config.toml
num_hidden_layers = 14
hidden_size = 448
n_experts = 32
experts_per_token = 2
d_expert = 240
d_shared_expert = 0
hidden_act = "squared_relu"
moe_layers = [1, 3, 5, 7, 9, 11, 13]
router_score = "softmax"
normalize_top_k = false
routed_scale = 6.3
balance_loss = 0.00319
balance_bias = false
init_std_router = 0.0132
lr_router = 0.000718
vocab_size = 8192
norm = "rmsnorm"
norm_eps = 1e-06
tie_word_embeddings = true
optimizer = "soap_variant"
learning_rate = 0.00251
beta1 = 0.95
beta2 = 0.95
batch_tokens = [32768, 65536, 131072, 262144]
max_seq_len = 1024
train_tokens = 448700000
max_steps = 4511
dataset = "wikipedia_en"
Below are experts of layer 11 (counted from 0) of a mixture-of-experts language model. Rows are named router (the router's row for the expert), up (a neuron's input weights, with its number), down (a neuron's output weights, with its number) and show model dimensions 112-167. Each number is 200 + 30 x the weight over its row's rms, rounded and kept within 0 to 999.
After each expert's rows: "mostly gets" lists some tokens that are sent to it at least half of the time. This comes from a sample of Wikipedia text that the model never trained on.

# expert 12
router,177,158,231,217,232,251,223,248,188,199,166,247,192,249,131,198,191,218,193,165,210,196,237,216,200,203,187,232,240,194,137,209,165,172,182,137,179,198,181,213,183,159,233,134,241,194,214,197,209,156,198,237,220,176,190,197
up0,207,196,155,165,228,233,207,168,163,196,181,202,170,229,180,205,179,209,184,212,203,167,156,165,206,180,213,170,240,198,227,232,215,191,188,237,268,173,204,177,188,186,231,264,239,241,180,199,199,205,236,216,255,181,195,193
down0,167,232,190,240,194,174,166,237,211,237,216,209,198,205,205,206,235,198,181,152,161,194,208,211,186,188,166,202,253,186,206,217,183,235,198,252,202,208,242,251,189,231,179,236,212,170,197,226,172,245,192,210,182,185,193,169
up1,201,180,217,177,195,204,198,245,224,207,189,196,175,169,249,213,231,213,221,209,222,245,172,221,223,200,278,214,168,219,226,185,222,196,218,195,197,201,270,241,204,183,180,201,200,135,222,241,195,183,217,187,172,194,212,228
down1,178,243,213,216,165,172,175,149,140,219,148,194,186,157,248,201,144,238,217,225,225,170,209,261,209,217,185,244,218,204,190,210,208,243,162,225,257,217,180,156,223,162,188,182,223,161,251,140,175,217,176,266,213,201,206,160
up2,204,217,223,245,225,201,193,232,212,167,208,193,186,238,161,170,213,230,268,239,131,197,268,186,210,202,183,248,169,173,221,202,216,216,176,163,186,193,191,211,156,190,164,199,241,203,168,213,178,214,166,248,180,199,194,183
down2,210,242,246,213,212,223,243,213,211,201,197,221,200,184,186,189,207,256,234,191,162,172,198,133,190,177,225,188,195,212,216,214,223,209,166,176,194,190,197,213,234,201,178,197,180,156,217,223,205,184,158,224,175,214,252,202
up3,212,185,255,221,183,160,208,193,184,195,192,225,197,214,265,233,218,256,146,204,211,248,245,195,232,171,175,219,195,204,197,226,157,191,281,209,204,220,214,201,210,209,185,204,168,221,194,262,195,180,214,163,219,207,161,192
down3,229,172,191,159,263,179,193,133,191,120,216,192,212,205,180,215,178,213,201,165,150,225,223,133,171,180,204,134,174,211,236,181,263,221,222,177,202,159,186,204,228,205,202,179,168,244,209,268,154,192,191,190,199,229,216,195
mostly gets: " No", " no", " bi", " do", " Tu", " du"

# expert 18
router,230,168,185,235,211,179,217,213,201,141,208,211,211,254,174,205,207,198,212,234,202,164,234,214,238,192,256,256,193,202,205,201,211,201,249,235,237,231,190,229,199,177,278,242,206,197,232,232,172,208,174,185,214,167,227,163
up0,221,240,173,230,197,201,207,180,264,220,230,232,174,196,223,160,201,193,207,177,199,215,171,206,257,235,227,231,249,222,238,152,231,188,146,185,233,221,191,244,231,222,175,199,244,199,201,225,164,169,133,191,198,168,228,235
down0,261,239,173,191,177,193,225,144,206,197,252,205,154,186,157,188,219,120,208,157,257,162,159,140,179,205,127,198,215,237,238,214,179,246,194,196,191,183,206,189,162,227,181,201,175,220,179,205,197,223,222,224,203,234,147,217
up1,207,231,195,235,222,210,150,209,203,253,237,149,205,179,191,224,212,174,205,207,196,213,188,219,219,156,200,207,199,164,202,220,191,177,201,193,224,198,198,173,171,188,207,186,151,198,176,257,156,213,153,198,228,182,191,155
down1,197,270,253,212,185,156,153,219,206,150,189,223,192,189,198,194,217,230,181,155,190,233,232,217,188,211,215,259,214,219,179,283,165,195,231,210,154,185,195,185,216,211,230,242,205,214,175,206,193,205,233,192,225,213,186,204
up2,135,209,199,220,212,176,161,211,243,209,189,119,208,192,235,185,216,151,210,187,169,177,176,198,150,177,183,223,188,204,201,220,190,175,141,276,184,197,188,223,230,206,232,215,281,209,164,190,197,189,179,173,199,227,200,174
down2,191,204,184,161,219,236,211,189,214,175,230,208,162,255,213,198,217,196,231,207,232,218,186,206,221,211,186,225,210,152,164,222,187,173,227,168,202,185,138,181,168,196,199,288,207,224,203,143,197,223,203,179,224,254,161,226
up3,188,177,191,233,204,216,185,187,195,217,185,216,209,226,219,228,172,203,250,172,209,189,243,191,203,123,136,199,150,256,187,181,208,187,146,196,162,226,162,190,196,211,228,171,189,222,213,240,215,168,170,209,149,210,194,235
down3,193,198,199,240,153,222,234,177,145,187,238,209,189,188,162,209,195,213,156,181,209,190,204,182,193,182,185,183,321,190,250,220,206,247,185,185,195,199,203,176,203,218,260,217,204,208,190,200,217,194,197,226,230,199,200,212
mostly gets: " for", " in", " on", " during", " into", " at"

# expert 13
router,237,177,192,216,195,246,264,224,215,192,149,186,217,158,199,193,166,158,166,203,216,218,172,243,210,137,226,222,222,214,188,207,197,194,217,169,199,192,177,217,216,224,228,209,254,159,209,260,171,243,208,187,179,167,119,172
up0,161,168,191,202,213,180,217,185,183,195,206,181,247,181,169,188,202,185,173,198,198,232,131,179,205,215,224,233,232,191,209,144,247,185,184,247,212,178,223,192,165,164,120,215,227,202,223,227,130,192,215,214,202,161,136,181
down0,179,199,203,202,150,229,231,217,207,219,197,142,193,127,236,208,241,161,179,209,239,261,226,215,212,169,215,192,190,183,180,232,193,275,198,245,176,229,234,152,180,202,207,186,239,140,204,222,186,131,187,158,192,230,188,270
up1,186,189,197,225,196,167,195,189,229,248,182,200,215,170,210,150,153,195,221,231,246,184,207,233,194,200,195,228,206,196,237,197,192,159,145,200,165,208,188,201,202,173,202,211,187,283,275,218,187,197,176,172,199,212,145,232
down1,205,159,205,254,234,191,155,223,222,186,182,174,167,209,180,204,172,185,182,244,161,193,218,204,225,152,192,208,168,252,208,202,220,190,196,207,270,182,216,175,241,175,240,177,156,210,193,194,261,186,175,212,192,197,199,190
up2,210,229,236,146,235,241,229,175,219,156,166,181,178,197,191,209,226,196,172,237,178,170,195,198,172,232,214,199,181,212,180,230,189,220,203,165,156,195,206,224,218,214,193,227,162,210,198,236,221,198,188,182,192,226,218,167
down2,166,180,134,157,207,206,221,163,160,224,214,241,212,234,203,224,178,214,162,196,236,233,185,205,203,205,221,229,182,172,209,230,228,236,185,196,202,228,240,202,202,219,233,176,258,214,203,230,209,224,155,184,172,156,253,206
up3,174,169,166,220,214,159,209,219,241,206,209,222,188,180,263,170,228,236,167,189,158,208,217,169,138,163,128,204,225,183,203,189,142,165,165,229,220,199,180,182,163,224,225,230,225,228,249,178,201,117,235,229,178,229,189,193
down3,210,198,193,222,197,188,162,212,248,165,161,183,216,217,260,173,215,216,177,194,180,224,205,187,206,170,211,219,203,232,181,222,223,205,199,154,232,227,213,157,185,194,262,213,226,226,215,203,188,201,197,196,222,182,152,192
mostly gets: " has", " have", " had", " including", " having", " include"

# expert 4
router,216,147,250,193,183,220,147,231,252,214,248,224,198,221,249,177,201,213,169,185,193,139,183,198,195,133,192,202,147,212,262,227,212,222,253,198,202,167,202,162,217,183,223,250,159,172,196,183,183,237,182,193,169,206,208,234
up0,216,202,202,240,195,161,204,188,206,190,209,231,156,228,219,177,211,155,193,156,207,173,216,213,168,189,173,178,212,214,225,163,171,180,211,164,260,227,191,234,205,206,151,171,204,185,252,214,179,159,232,173,189,234,169,158
down0,155,229,208,229,196,158,168,223,209,231,169,238,210,263,206,172,171,211,163,221,230,211,187,194,202,164,234,235,250,215,201,211,181,197,216,207,232,211,185,205,205,199,173,195,181,210,201,153,220,198,170,192,181,207,218,210
up1,128,179,213,202,192,170,233,285,223,193,224,189,248,170,224,208,239,174,193,200,221,206,177,155,219,183,173,219,191,228,168,172,239,262,155,183,171,214,215,257,220,212,220,210,174,203,124,178,224,165,189,194,194,227,218,222
down1,181,221,218,217,195,177,213,177,176,225,145,176,198,205,179,216,182,269,252,189,217,180,205,212,205,227,232,192,231,193,194,153,187,203,231,198,189,231,229,176,135,195,195,154,223,163,151,216,197,157,144,208,198,210,146,196
up2,200,178,172,168,221,149,169,149,211,196,193,220,189,153,212,178,210,187,197,241,245,178,156,209,123,197,167,227,220,162,163,221,186,207,218,170,217,140,255,181,186,180,243,191,169,197,161,190,219,198,152,213,140,203,199,184
down2,237,191,188,215,194,220,209,196,177,217,186,200,197,229,178,195,166,171,148,178,186,181,216,196,214,261,143,191,182,183,228,211,196,209,124,205,236,232,196,209,232,194,258,140,185,219,196,191,162,209,184,193,239,219,160,233
up3,199,141,170,208,185,254,208,176,186,176,238,227,137,223,169,238,164,244,226,175,163,172,220,224,185,164,141,194,179,121,237,247,194,176,231,198,212,246,182,234,245,171,179,170,207,172,223,185,177,188,201,201,243,210,216,209
down3,191,176,184,197,209,266,234,195,204,238,164,206,235,188,192,203,189,252,143,201,174,220,211,184,251,112,166,197,164,177,206,206,201,145,206,229,185,167,224,195,223,202,180,216,205,206,219,163,170,238,258,218,231,152,203,204
mostly gets: " began", " took", " moved", " wrote", " went", " worked"

# expert 21
router,190,189,202,219,168,173,215,232,192,216,234,186,268,144,168,190,188,145,248,202,173,166,181,216,215,261,150,201,178,148,162,236,254,238,199,205,209,207,196,218,221,172,210,187,190,194,200,240,196,236,150,198,200,185,171,205
up0,215,179,165,161,154,164,210,209,229,182,232,195,205,158,264,159,192,195,267,147,212,219,211,184,180,188,207,176,118,246,222,186,225,198,228,178,221,158,240,240,257,200,186,206,152,210,190,206,217,216,209,176,192,190,242,154
down0,171,184,136,237,215,206,189,185,241,191,214,249,146,213,210,179,288,232,202,183,183,277,217,187,226,199,189,185,201,207,200,193,207,198,207,228,219,203,203,232,237,244,190,204,228,242,168,174,162,198,266,123,204,237,190,115
up1,248,198,160,224,250,226,192,216,253,206,195,227,200,209,257,200,174,191,177,243,279,233,190,211,199,258,187,144,217,213,168,243,173,212,179,194,266,210,210,256,211,226,182,232,176,184,218,233,140,187,239,235,231,201,195,203
down1,236,223,197,172,149,238,190,178,177,236,174,195,193,184,226,248,215,178,176,229,201,164,222,188,162,222,207,171,196,221,199,163,205,179,253,221,237,196,219,214,228,191,194,241,209,180,227,233,118,247,200,167,230,208,181,234
up2,189,219,194,183,182,162,205,153,185,231,216,155,214,164,234,246,168,173,241,195,160,166,243,190,185,175,255,223,195,207,211,176,178,222,153,228,205,178,177,204,236,199,206,171,180,174,193,273,195,207,167,246,182,218,190,196
down2,169,247,187,212,182,169,162,133,182,141,174,164,190,171,211,220,181,221,214,191,152,192,206,241,129,215,198,185,190,247,183,220,225,220,162,258,176,220,193,105,123,154,252,224,214,189,199,256,152,170,174,235,233,185,225,201
up3,171,217,257,181,192,265,233,201,291,183,146,241,183,204,176,217,195,207,116,219,218,216,187,177,241,176,204,205,203,171,199,180,234,206,185,185,223,261,215,217,200,235,203,185,230,241,230,174,231,168,210,183,252,203,209,225
down3,194,211,176,172,175,207,260,216,206,217,162,249,198,208,233,204,233,142,144,176,208,213,145,200,264,216,205,230,168,170,183,221,140,179,240,241,175,214,213,194,160,191,217,173,180,112,154,134,164,170,214,255,177,225,236,179
mostly gets: " two", " all", " one", " other", " more", " most"

# expert 16
router,209,247,265,192,191,196,201,143,182,189,203,198,170,199,217,247,229,215,170,265,154,205,177,205,226,226,222,139,242,190,193,198,167,191,192,208,209,216,181,200,154,225,226,225,198,185,235,255,178,219,243,154,162,188,215,187
up0,233,198,217,233,218,163,188,213,189,169,176,149,246,240,163,217,183,231,148,168,169,218,184,225,213,132,252,191,251,203,216,185,191,210,199,227,191,188,175,213,185,181,207,267,200,207,200,231,224,218,203,140,224,155,225,204
down0,189,169,253,244,208,237,161,150,187,269,136,171,218,235,174,239,187,191,219,174,189,188,210,208,257,210,167,134,211,236,183,190,145,179,210,163,176,196,200,220,179,218,176,190,172,223,149,163,195,183,208,220,174,247,211,209
up1,212,189,203,214,158,179,144,202,158,194,195,287,211,194,259,182,212,195,179,155,146,269,218,245,207,257,132,176,218,240,162,207,193,188,196,202,181,220,203,216,193,229,229,163,206,149,153,191,134,185,196,227,252,188,238,164
down1,224,236,202,199,238,227,197,193,199,199,176,179,178,191,209,118,203,160,199,216,188,191,197,195,222,163,197,202,237,195,141,226,211,235,192,166,168,185,185,215,193,240,189,208,188,227,238,219,242,212,120,196,149,199,174,190
up2,165,198,193,222,178,176,154,287,236,222,210,221,184,218,202,246,209,173,197,183,226,231,174,215,218,188,179,217,185,137,212,199,227,146,168,195,134,190,162,156,177,181,190,188,163,173,172,249,172,176,186,142,220,228,176,207
down2,198,222,160,210,185,182,187,207,179,190,212,174,231,216,245,154,160,166,196,153,193,206,157,272,191,185,212,184,184,184,170,212,158,205,195,163,186,217,193,181,204,172,186,170,190,226,230,219,204,219,185,146,218,175,159,245
up3,235,240,238,264,256,138,171,181,221,191,214,166,188,171,262,215,188,171,229,218,209,181,179,220,167,211,171,178,197,217,273,212,198,177,179,183,202,200,232,251,201,157,208,150,197,173,245,186,229,236,205,227,210,184,234,204
down3,226,181,198,187,193,198,145,239,255,236,186,184,236,170,135,210,208,198,171,158,212,206,175,157,224,151,251,197,246,174,166,130,200,186,233,179,210,156,131,219,212,179,214,196,188,214,214,199,221,190,146,170,158,188,179,194
mostly gets: " was", " is", " be", " became", " are", " were"